Below are experts of layer 2 (counted from 0) of a mixture-of-experts language model. Rows are named router (the router's row for the expert), gate (a neuron's input weights, with its number), up (a neuron's input weights, with its number) and show model dimensions 0-127. Each number is 128 + 24 x the weight over its row's rms, rounded and kept within 0 to 255.
After each expert's rows: a language model's description of what the expert responds to. This comes from a sample of Wikipedia text that the model never trained on.

# expert 4
router [138 163 150 109 133 121 128 162 126 127 117 129 111 126 166 155 105 118  95 120 130 116 144 186 183 145 117 134 128 154  96 117 140 164 116 146 149 110 146 115 133  95 129 161 154 166 115 126 140 179 120 129 152 138  84 139 140 163 122 172 152 143 145 139 160 126 122 103  88 138 120 162 132 158 103 142 143 140 118 149 142 131 128 134 118 137 119 179 112 143 150 126 109 158 146 140 130 141 127 141 124 148 148 125 137 127  77 120 168 135  82  98 159  66  97 139 114 157 141 131  57 140 168 149 157  90 122 101]
gate0 [129 112 123 180 156 128 132 133 116 106 126 150 102 147 116 132 154  98 102 146 111 103 121 129 110  90 162 142 152 144 145 113 142 103  74 115 132 149 155 103 126  89 152 137  85 153 117 110  91 127 157 171 153  95 132 111 169 120 180 131 126 110 117  97 122 163 155 124 126 129 115 137 128 174 141 142 133  90 124 141 161 104  98 130 148 138 101 169 144 130 151 136 166 134 142 133 132 119 137  87 113 168 162 102 101 162 136 143 117 119 104 133 111 177 128 136 125 111 140 155 136 156 154 139 170  88  80  78]
up0 [150 136  98 106 120 144 101 143 129 170 110 145 155 117 128 121  93 143 136  90 155 112 130 129 109 116 126 117 108 104 123 129 103 100 160  94 124  78 132 128 117 134 150 114 123 155 113 125 108 125  65 135 145 125 175 145 130 109 115  45 102 138 120 133 147 118 103 115 141 174  78 122 135 123 161  88 122 128 145  97 120 108 146 106 126 101 128  65  99 116 110  87 111 168 126 105 136 141 136 109  91 111 165 141 141 132 148 157 117 137 138 124  96 122 135  79 101 131 143 126 108 136 173 120  75 122 164 137]
It responds to: Conjunctions, prepositions and adverbs opening a clause or phrase after commas or periods, such as after, but, which, later, there.

# expert 18
router [155 155 120  86 161 115 136 140 122 137 122 115 101 112 141 114  69 155  97  85 118 135 114 183 151 152 107 164  87 134 143 113 164 172 156 129 111 106 145  94 129 121 154 175 141 131 104 112 173  93 134 169 123 192 114 127 147 138 100 144 155 135 126 112 114 150 115 128 129  84 148 135  92 133 125 130 128 120 123 149  92 170 108  92 132 125 125 164 147 131 153 150 160 148 158 142 147 157  92 110 126 144 160 159 141 119 124 154 140 133  94 124 113 137  99 138 115 154 126 105  90 108 129 126 155 141 160 103]
gate0 [111 112 152  90 179 130 158 137 123 133 110  80 149  88 135 111 146 103  87 120 133 167 157 139 149 119 106 149 169 150 128 143 130 164 120 110 130 127 103 171 142 108 101 143 100 148 176 124 138 114 143  85  99 153  86 130 110 122 115 165 138 152 111 150 105 123 113 123 116 107 143 150 136 202 194 158 154 137 128 142 115 142 141 125 125 106 152 118 157 142 143 160  93 112 109 122 122 133 116 147 161 156 165 147 116 167 145 141 184 124 119 105 123  92 116 164 119 136 118 154  97 120 117 109 129 126 132 110]
up0 [113 134 105 121 110 120 117 150 130 138 193 172 131 155 163 145 133 161 117 125 108 112 168 120  72 154 156 127 139 147  91 117  89 102 153 158  77 109 108 104  89 119 137 103 130 121 129 101 116 141 134 127 114 117 191 129 116 119 130  89  89 152 121 149 136 133 139 103 122 126 156 114  99  77 108 136 102 119 132 157 147 126 126 114  75 128 131 116 161 149 113 128 141 146 137 140  85 130 141 138 116 128  95 110 118  83 120 123 141 144 169 163  84 145 148 174 119 105 150 102  75 147 146 108 126 126 118 145]
It responds to: Table cell separators | in wiki tables, plus prepositions like from, on, at, Mc name prefixes, and endings like -ery.

# expert 11
router [127 179 149  46 122 124  93 157 110 131 120 160 113  95 159 146 103 132 108  86 135 157  86 143 126 158 109 143 135 134 142  83 116 145 138 141 133 121 134 118 119 158 158 166 111 164  72 130 119 100 119 144 140 166  83 146 155 105 127 144 147 122 149 149 151 150 147 143 130 100  81 152 139 155 140 115 104 150  99 113 127 157  87 117 139 102 108 155 110 127 118 135 152 146 159 179 125 133 144 136 100 122 114 113 118  92 123 132  96 110 123 140 132 129  76 130 117 160 140 134  77 116 163 130 120 114 117  98]
gate0 [152 112 159  94 157 129 124 130  82 110 116 136 126 113 149  94 133 100  89 133 143 104 123 110 167 100 124 140  61 144 149 130 138 136 123 147 123 139  89 143 139  72 118 125  99 130  90 114  81  92 127 187 141 109 141 127 139 112  75 121 135 103 116 138 139 176 123 153 147 123 123 160 118 144 129 113 135 152 126 120 129 133 152  95 118 106 114 147 141  85 144 119 151 137 173 126 120 120 154 116 109  99 139 106 101  97 156 200 120 119 109 105  99 128 105 168 151 143 147 150 140 101 103 125  93 121 126 165]
up0 [121 143  94 145 100 110 138 111 167  78 138 140 134 136 101  87 158 135 161 135 158 120 136 120  79 143 155 116 188  86 139 132 108 122 111 120 158 121 157 123 170 143 165 132 150 117 163 141 114 140 127 107 120  92 141 154  88 144 149 151 158 151 103 128 132  90 110 114  99 101 128  83 125 134 109 140 141 120 127 129 106 139 145 204 130 163 124  99 140 137 117 122 140 136 126 112 142 128 135 144 186 166 116 134 101 160 141 134 113 146 129 189 106 134 146 122 117 140  99 138 127 177 111 106 107 128 132  80]
It responds to: Periods, hyphens, colons, semicolons and last word pieces ending a word or sentence, as in joking., low-density, drum-mer, tick-et.

# expert 34
router [184 144 132  89 125 119 110 198 127 129 143 105  94 160 163 135 124 145 105 145 138 123  96 186 154 129 113 107 120 133  86 133 132 173 144 154 108 141 143 107 108 132 127 189 129 141 118 105 162 105 134 136 144 144 131 127 167 163 123 118 144 127 162 170 144 156 102 126  86 105 150 107 123 105 120 130 128 172 123 165  92 159 114 172 135 105 145 161 121 133 164 140 128 152 147 134 127 149  96 137 120 171 153 105 123 110 122 134 124 111  99  88 151 123  84 117 134 133 158 111 116 150 144 121 134  99  96 155]
gate0 [158 118 133 130 142 128 111  96 134 105 136 127 135 116  93 150 117 156 132 143 152 114  63 104 150 127 106 127 105  92 143 142  97 152 132 153 155 142 193 111 125  91 161 121 139 150 142 151 146 113 153 134 140 132 134 121 132 145 166 140 164 119 121 105 150 103  91 129 114  73 131  71 148 137 118 148 123 132 119 148 152 106 125 136 102 131 136 157 138 123 111 110 134 149 145 107  74 171 156  93 127 141 101 104 110 151 124 132 118 198 132  93 119 131 111 152 149 113  53 144 138 115 168 124  87 110 127 121]
up0 [168  97 142 124 138 122 132 103 132 106 129 100 137 124 106 131  89 158 113 151 163 116 105 101 154 122 105 126 106 111 146 152 107 139 135 142 172 172 158 140 123  85 134 136 126 143 183 143 126 108 158 142 137 127 135 132 112 121 141 122 167 117 126 131 125 122 117  91 114  68 134  67 136 140 127 152 145 134 112 152 133 109 124 151 126 156 153 154 119 123  99 113 106 156 134 105 116 159 138  76 119 154  94 121  72 173 131 104 137 177 115  37 125 119 100 138 144 115 110 139 136  99 151 133 108 114 101 122]
It responds to: Capitalized words starting sentences or fields, such as After, In, According, There, Since, plus odd pieces of foreign names and scripts.

# expert 1
router [128 176 150 115 124 106 122 173 145 138 149 151 150 104 144 165 104 111 103 114  95 123 139 109 162 169 102 135 135 119  70 127 145 150 126 131 124 120 137 125 151  89 102 171 140 148 126 109 157 152 124 173 175 172 118 133 127 112 155 116 142 124 143 116 121 124 108 150 104 119 141 175 130 173 116 144 128 158 155 157 107 152 130 127 147 124 174 150 116 106 137 182 161 151 140 125 124 127  96 160 100 135 132 117 145 153  96 150 136 135 123  94 158 124  83 131  75 152 103 146  70 139 128 149 145 100 106 109]
gate0 [118 147 168 121  99 159 115 121 163 143 157 139 141 118  99 141 146 116 126  98 118 154 139 113  90 115 138 204 108 117 115  67 121  82  85 144 140 101  91 115  96 132 122 133 106 150 150 106 148 134 170 122 154 115 132 111 109 147 135 162 127 123 138 147 113 121 135 113 130 100 131 113 120 158 129 137 125 142 151 114 110 141 153 117 133 126 167 146  89 161 132 128 144 207 151 119 136 169 122 136  81 151 181 130 142 157  98 129  94 114 118 136  83 105 106 154 130 118 155 150 109 125  87 129 145 108 154 114]
up0 [120 113 116 136 124  87 103 124  94 146 129 121 107 104 177 121 137 127 137 116 103 136  96 160 160 151 142 105 146 113 125 119 117 140 125 160  98 159 174 162 186 131 137 135 169 101 109 139 132  99 122 121 125 118 129 185 165 133 120 157 163 141 126 133 113 133 128 148 180 126 130 130 141  92 199 109 143  85 102 167 132 136 116 135 125 102  87 117 150  83 103 133 124  87 109 111 151 108 118  96 166  86  70 117 121 116 143 119 155 105 127 119 151 165 130 103 141 146 101 129 127 106 135 128 143 151  99 136]
It responds to: Final pieces that complete a word, like -ence, -ition, -fied, plus heading markers and clause openers such as where, because, when.

# expert 49
router [125 128 116  91 107 103 116 165 162 176 133 114 145 116 119 146 122 135 116 119 106 108 148 101 144 118 110 139 145 119  95 130 126 150 147 132 103  98 139  88 101 104 124 138 115 134  96 115 167 128 136 148 129 149 102 128 138 118 113  93 140 128 143 116 116 171 149 165 118 102  95 166 111 149 153 148 117 154 101 164 112 116 126 103 113  96 135 153  99 155 105 106 159 139 152 178 129 149 152 173 117  97 180 132 158  74  58 126 155 135  89 113 141 147 143 128 139 153 125 122  76 174 162 153 104 132 131 117]
gate2 [ 90 102 123 121 110 116 165 133 129 187 122 129 155 150 110 111 156  98 113  63  96 127 136 116 168 111  87 154 115  84 125 144 151 120 135  98 152 120  98 147 132 132 100 121 115 165 122 156 134 120 133 145 118 200 137 151 114 142 157  98 135 124 142 107 153 155 137 173 106  98 119 126 131 123 155 175 121 112 101 134 104 141 135  97 149 101 120 124 112 133 127  82 172 166 146 173 132 105 135 176 145 115 161 117 103 107 125  77 128  99 115 115 127 121 125 137 136 138 126 129 114 144 133  98 109  88 112 100]
up2 [110 110 115 153 104 107 118 118 153 184 126 119 133 134 111 134 144 116 133  88  85 122 139 109 162 108  78 151 164 110 121 140 128 111 134 113 136 115 123 112 100 115 117 126 117 151 126 131 176 146 148 137 105 165 121 144 138  91 143  86 134 123 147 129 123 152 138 157 141  81  99 146  92 172 149 124 116 135 103 190 104 119 138 112 131 134 121  87 109 111 116  95 158 137 127 177 143 165 139 164 139 109 187 158 163  60  67 133 120 122 110 119 148 138 133 114 130 132 121 112 101 169 152 120 114 131 137 113]
It responds to: Commas and sentence periods after words and dates, like June 24, 2014 or Castle, Cornwall, before and, which, The.

# expert 2
router [124 181 130 101 139 139 110 171 141 104 122 119 132 119 109 122 107 145 113  79 116 134 143 162 150 142 115 105 149 105  92 131 164 122 141 129 121 103 127  94 126 118 128 194 132 198  60 116 113 148 144 159 186 170 137 118 130 143 108 114 156 116 158 149 119 165 119 130 131 120 147 176 152  93 159 147 108 112 104 130 128 128 122 129 134  94 129 167 115 107 117 154 138 155 146 126 135 102 101 170 140 129 130 108 113 134 122 109 135 106 106 107 136 100 125 144 137 153 147 137 101 139 117  59 103 117 165 126]
gate0 [144  88 155  88 124 133 157 151 140 129 145 121  66 168  89 155 142  94 164 151 119 111 145 132 148 145 119  99 123  69 108 118 111 137 139 121  72 127 122 148 143  67 101 143 112 122  96 123 120 108 117 104 139 119 137 102 135 114 144 118 148 132 141 112 124 164 129 144 141 115 166 124 100 127  91 147 134 170 148 165 161 123 116 129 127 113  63 123 139 139 122 123 130 132 172 110 129 132 124 152 161 160 103 124 107 171 109 117  89 119 105 119 140 173 144 162 103  96 102 133 150 156 140 140 111 101 100 159]
up0 [110  92 157  84 121 135 113  83 107 143  58 154 131 132 175 121 131 126 141 166 114 151 101 106 165 117 118 138 148 157 113 113 196 139  92 137  95 100  88 137 102 160 107 105 147 106 129 127 118 140 131 153 124 129 104  95 119 125 130  98 138 119 133 174 111 108  94 107 121 119 130 113 125 134 126 141 100  86 119 143 139 103  93 110 125 127 131 148 106 103 129 154 143 150 106 131  99 114  91 103 126 160 141 142 132  79 186 136 104 108 136 171 109 135 124 109 105 124 156 152 111 110 105 184 140 106 108 126]
It responds to: Blank lines and == or === markers around Wikipedia section headings, plus heading words like See also, Legacy, Awards, History.

# expert 63
router [149 165 143 112 135 150 119 152 156 147 154 117 131 127 135 143 109 168  93 105 125 130 121 189 117 170 130 143 100 107  94 101 143 164 121 139 115 118 147  96 137 134 117 166 157 145 163 105 146 113 138 143 182 161 113 124  99 166 113 160 193 134 150  97  79 148 114  92  93  90 134 157 115 128 119 124 126 149 147 159 118 130 122 130 143 124 131 142  98 158 145 130 154 136 151 144 140 107 103 119 124 120 107 123 112 135  99 165 118 102 117  86 105 101  93 149 125 163 142 116  74 159 159 113 127  78 126 129]
gate8 [132 134 134  87  63 132 185 134 133 171 129  98 153 131 150 162 105 143 144 131 114 142 120 150 132 127 126 110 132 139 148 125 143 138 109  92 131 118 135 142 116 138 104 139 133 131 160 156  92 124 137 125 109 150 120 132 133 142 155 148 155 136  91 106 120 156 131 103  54 124  98 140  89 138 138 144 129 119 135 133 100 107 109 131 119 149 151 135 122 142 140 110 159 122 106 201 118 158 142 125 148 150 152 142  99 100 102  88 134 138 162  92 105  95 105 119 180  82 147 131  92 124 120  57 120  99 123 103]
up8 [177 110 144 155 125  95  89 118 112 113 150 166  93 148 111  94 137 133 131 189 128 117  99 142 155 104 145 126 132 136 135 188 142 122 149 147  97 124 130 147 113 104 136  96 115 122 118 130 131 126 150 159 137 133  90 136 128  81 113 108 129 145 137 140 143 117 151 177 182 125 149 126 139 134 125 119 119  71 159 153 141 114 174 175 144 129 125  99 135 150 120 127 142 175 117  79 145  98 134 145 106 163  94 148 118 149 120 147 155 122  84 137 120 113 150 113 145 131  92 127 133  93 126 133 103 170  80 141]
It responds to: Temporal prepositions and conjunctions like during, when, while, after, plus the, of, for, and pieces such as sh|ops, off.

# expert 15
router [114 172 140 128 128 137 134 184 140 127 140 156 130 114 166 139  84 115  92 149 117 141 115 160 144 155  96 103 140 142 102 141 123 114 149 149  92 120 127 101 131 131 134 201 157 136 132 166 127 101 114 115 129 164  84 127 143 151 160 158 139 140 128 112 131 124 132 134  96 110 110 116  86 144 107 156 149 124 165 137 125 138  89 113 118 110 116 160 103 122 138 147 170  98 135 142 140 137 127 123 121 125 132 131 132 106 124 135 148 100 134  73 161 156  51 146 114 161 137 116  68 136 122 151 175 139  86 142]
gate1 [ 93 154 190 109 124 150 145 128 141  68 139 161  80 130 155 119 135 110 103 148 154 168 169  90 163 119 106 104 113 120 101 157 102 135 144 183  99 124 143 153  99 114 121 147 143 111 128 157 156 107 106 170 100 123 135 142 164 122 111 145 107 121 157 116 125 107 106 136 140 125 147  96 169 152 133 166 102 177 105 131 129 136  91 116 134 128  85 109 120 135 129 163 143 122 143 105 135 139 145 128 180 128 142 140 128 122 136 144 130 116 138 121 130  83 119 156 167 143 157  76 137 113 102 104 137 159 145 128]
up1 [192 100  92 126 139 106 135 130 130 154 113 119 142 130 156 163 162 167 142 131 128  77 141 110 107 171 110 164  60  76 117 118 109 125 111 129 131 130 110 134 137 124 129 104 161 146 129 136 107 139 136 151 128 116 165 108 131  91 126 110 110 112  92 108 129 101 112 148 113 101 120 182 128 140 119  40 143 149 144 141 114  91 166 127 153 118 189 139 119 143 128 126 103 109 118 126 112 136 100 116 138 113 154 109 136 133 106 142 146 159 124 154 139 147 148 141 117  95 139 148 155 112 132 118 128  73 112 111]
It responds to: Past-tense and participle verbs about work and creation, like designed, built, worked, Written by, and mid-word pieces such as fur|ther.

# expert 29
router [138 150 167  83 135 137 100 148 102 146 130 149 118 166 129 108 129 135 136 105 122 121 105 139 148 195 134 121 126 137 124 120 111 131 140 141 123 121 118  99 107 131 148 177 145 124  73  98 129 107 109 146 136 152  99 143 153 167 125 106 169 129 135 130 110 171 121 116 142 117 115 134 115  86 106 173 103 128 102 128 106 151 132 128 151  92 131 185  72 169 142 114 153 138 164 144 139 145 110 122  86 130 136 106 164 129  81 120 126 117 126 138 143 123  71 121 134 177 144 133  63 114 116 111 137 142 149  98]
gate0 [ 90 158 152 177 105 169 171  87 137 177 172 140 129  89 134 144 137 136  94 136 118 122 189 127 154 156 113 114 145 168 110 112 113 141 104 129 148 150 150 149 111  83 122 128 109 114  97 108 152 129  99 124 116 160 115 122 127 140 129 151 147 143 145  89 181 160 107 100 144 130 147 142 152 138 115  90 129 135 178  98 118 141 142 113 154 114 120 101 116 116 176 123 181 134 137 133 156  86 156 111 156 117 119  90 141 139 144 104 128 136 108 129 150 136 122 132 165 174 120 147  90 131 120 116 123 116 144 120]
up0 [193 145 115  92 132 102 110 181 145 138  96 117 132 117 134 118  88 146 170 132 158 137  98 143 130 140 154 129 103  86 152 127 134 113 173 147 103 145 107 136 123 170 132 133 150 135 148 159 108 115 122 137 122  98 154 169 161 105 138 102 103  98 106 163 109  80 138 177 116 138 104 136 138 136 131 129 161  99 110 148 137 152 128 125 151 109 114 113 139  77  87 170 106 136  84 104 101 160 119 148  88 154 142 137 149 113  90 136 130 141 112 102 114 118 123 126  67 112 116 108 156 135 149 143 144 149 118 135]
It responds to: Final pieces of words and names, often foreign surnames or places, such as -ov, -ez, -abad, o-ath, g-ap.

# expert 60
router [129 149 142  96 136 128 102 130 144 142 166 101 131 126 131 113 111 119 135 109 151 113 137 114 141 149  83 133 147 130 106 136 158 162 143 142 145 123 138 123  94 118 148 174 122 188 114 120 134 139 116 144 128 149 103 126 158 140 129 116 173 128 106  83 149 122 106 129 136 140 100 143 129  96  98 169 136 162 110 133 102 194 102 130 134 116 142 168  97  96 121 163 128 112 135 171 146 149  76 150  98 145 135 154 160 145  92 111 104 138 127 132 138  84 112  90  89 183 117 139  80 175 137  98 101 134 112 110]
gate1 [131 134  72 132 143 113 140 134 144 104 150  99 121 161  87 153 123 100 111 170 157 112 133 153 102 116  95 135 146 127 145  89 140 113 131  94 164 121 130 143 125 161 132 150 111 125 133 123 118 131 116 114 118 139  49 108 131 121 131 157 108 188 128 182 136 143 137 121 110 153  95 136  94 162 149 165 164  86 104 109 131 131 112 156 141 169 118 143 128 169 134 104 140 104 110 161 137 138 181  99 117 168 160 114 123 137 124 109  97 143 124 134  60 131  91 152 119 141 128 144 103 118 116 102 126 129 131 123]
up1 [120 119 115  78 152 129 122 102 107 143 133 142 119 128  86 114 153 138  65 115 165 135 106 125  95 166 111  89 159 169 129 110 136 132 133 143 128 107 119  93 127 136  96 119 111 168 126 134  92 150 141 134  94 122  95 106 128 116 112 117 123 111 148 139 146 116 116 138 140 134 130 143 117 130 140 117 123 108 141  84 153 169  83 101 111 159 136 117 112 157 134 116 117  84 120 206  87  89 123 113 103 154 173 122 120 113 135  84  75 138 102 156 106 142 119 148 115 155 116 113 126  94 130 140  97 171  93 128]
It responds to: Closing parentheses, quotes and line breaks ending entries or table rows, plus the piece is inside words like iris, Miniseries.

# expert 12
router [120 162 178 134 129 126 127 157 133 144 174  96 161  97 159 111 106 137 134 143 137 128  81 155 153 153 110 123 143  91 114  96 118 142 141 129  99 167 144 103  99  96 141 143 137 185  94 102 122  90 136 166 130 182 117 132 133 156 130 134 129 110 144 147 153 137 141 130 113 126 114 112  97 114 122 171 111 133 168 159  86 151 114 129 164 110 125 170 115 135 147 110 176 127 160 130 137 147 116 109 100 121 149 113 111 141 111 155  98 174 163 110  98 149  77 150 114 136 129 114  80 140 144 137 123  99 124 106]
gate2 [135 104 107 152 106 149 130 147 112 139 114 115 127 147 119 146 114 158 151 133 130 130 144 120 108 129 103 147 136 125 143 141 146 157 171 117 137 157  90 131 139 130 182 125  80 128 131  70 157 121 123 160 133 118  94 145 117  98 158 132 108 113 136 128 150 141 136 142  88 118 106  95 123 143  98 171  63 122 114 110 117  75 137 165 113 139 109 135 146 101 159 122 118  83 131 137 151 125 171  94 186  87 158 131  83 131 121 138 131 144 146 108 112 125 124 137 182 107 148 114 107 108 187 138 154 150  95 138]
up2 [180 107 123 127 176 113  91 139 114 195 186 129 145 154 134 145  80  89 149 110 118  93 142 174 141 149 108 129 110 148 138 112 168 171 144 130 124 129 175 158 148 127 175 128 118 132 106 114 137 126  75 135 120 148  67 137 169 120 118 111 130 133 129 136 151 125 114 118 129 114 129 105 116 118 149 156 115 121 129 123 103 105 144 153 107 135 129 157 101 147 145 103 127 104 160 148 148 154 139 132 122 145 100  70  95 100 118 167  91 168 119  99  98 124 107 105 125 134 128 145 125 132 144 119 108 112 124 107]
It responds to: Adjectives and noun modifiers after an article, before a noun, such as new, local, public, basic, inner, legislative.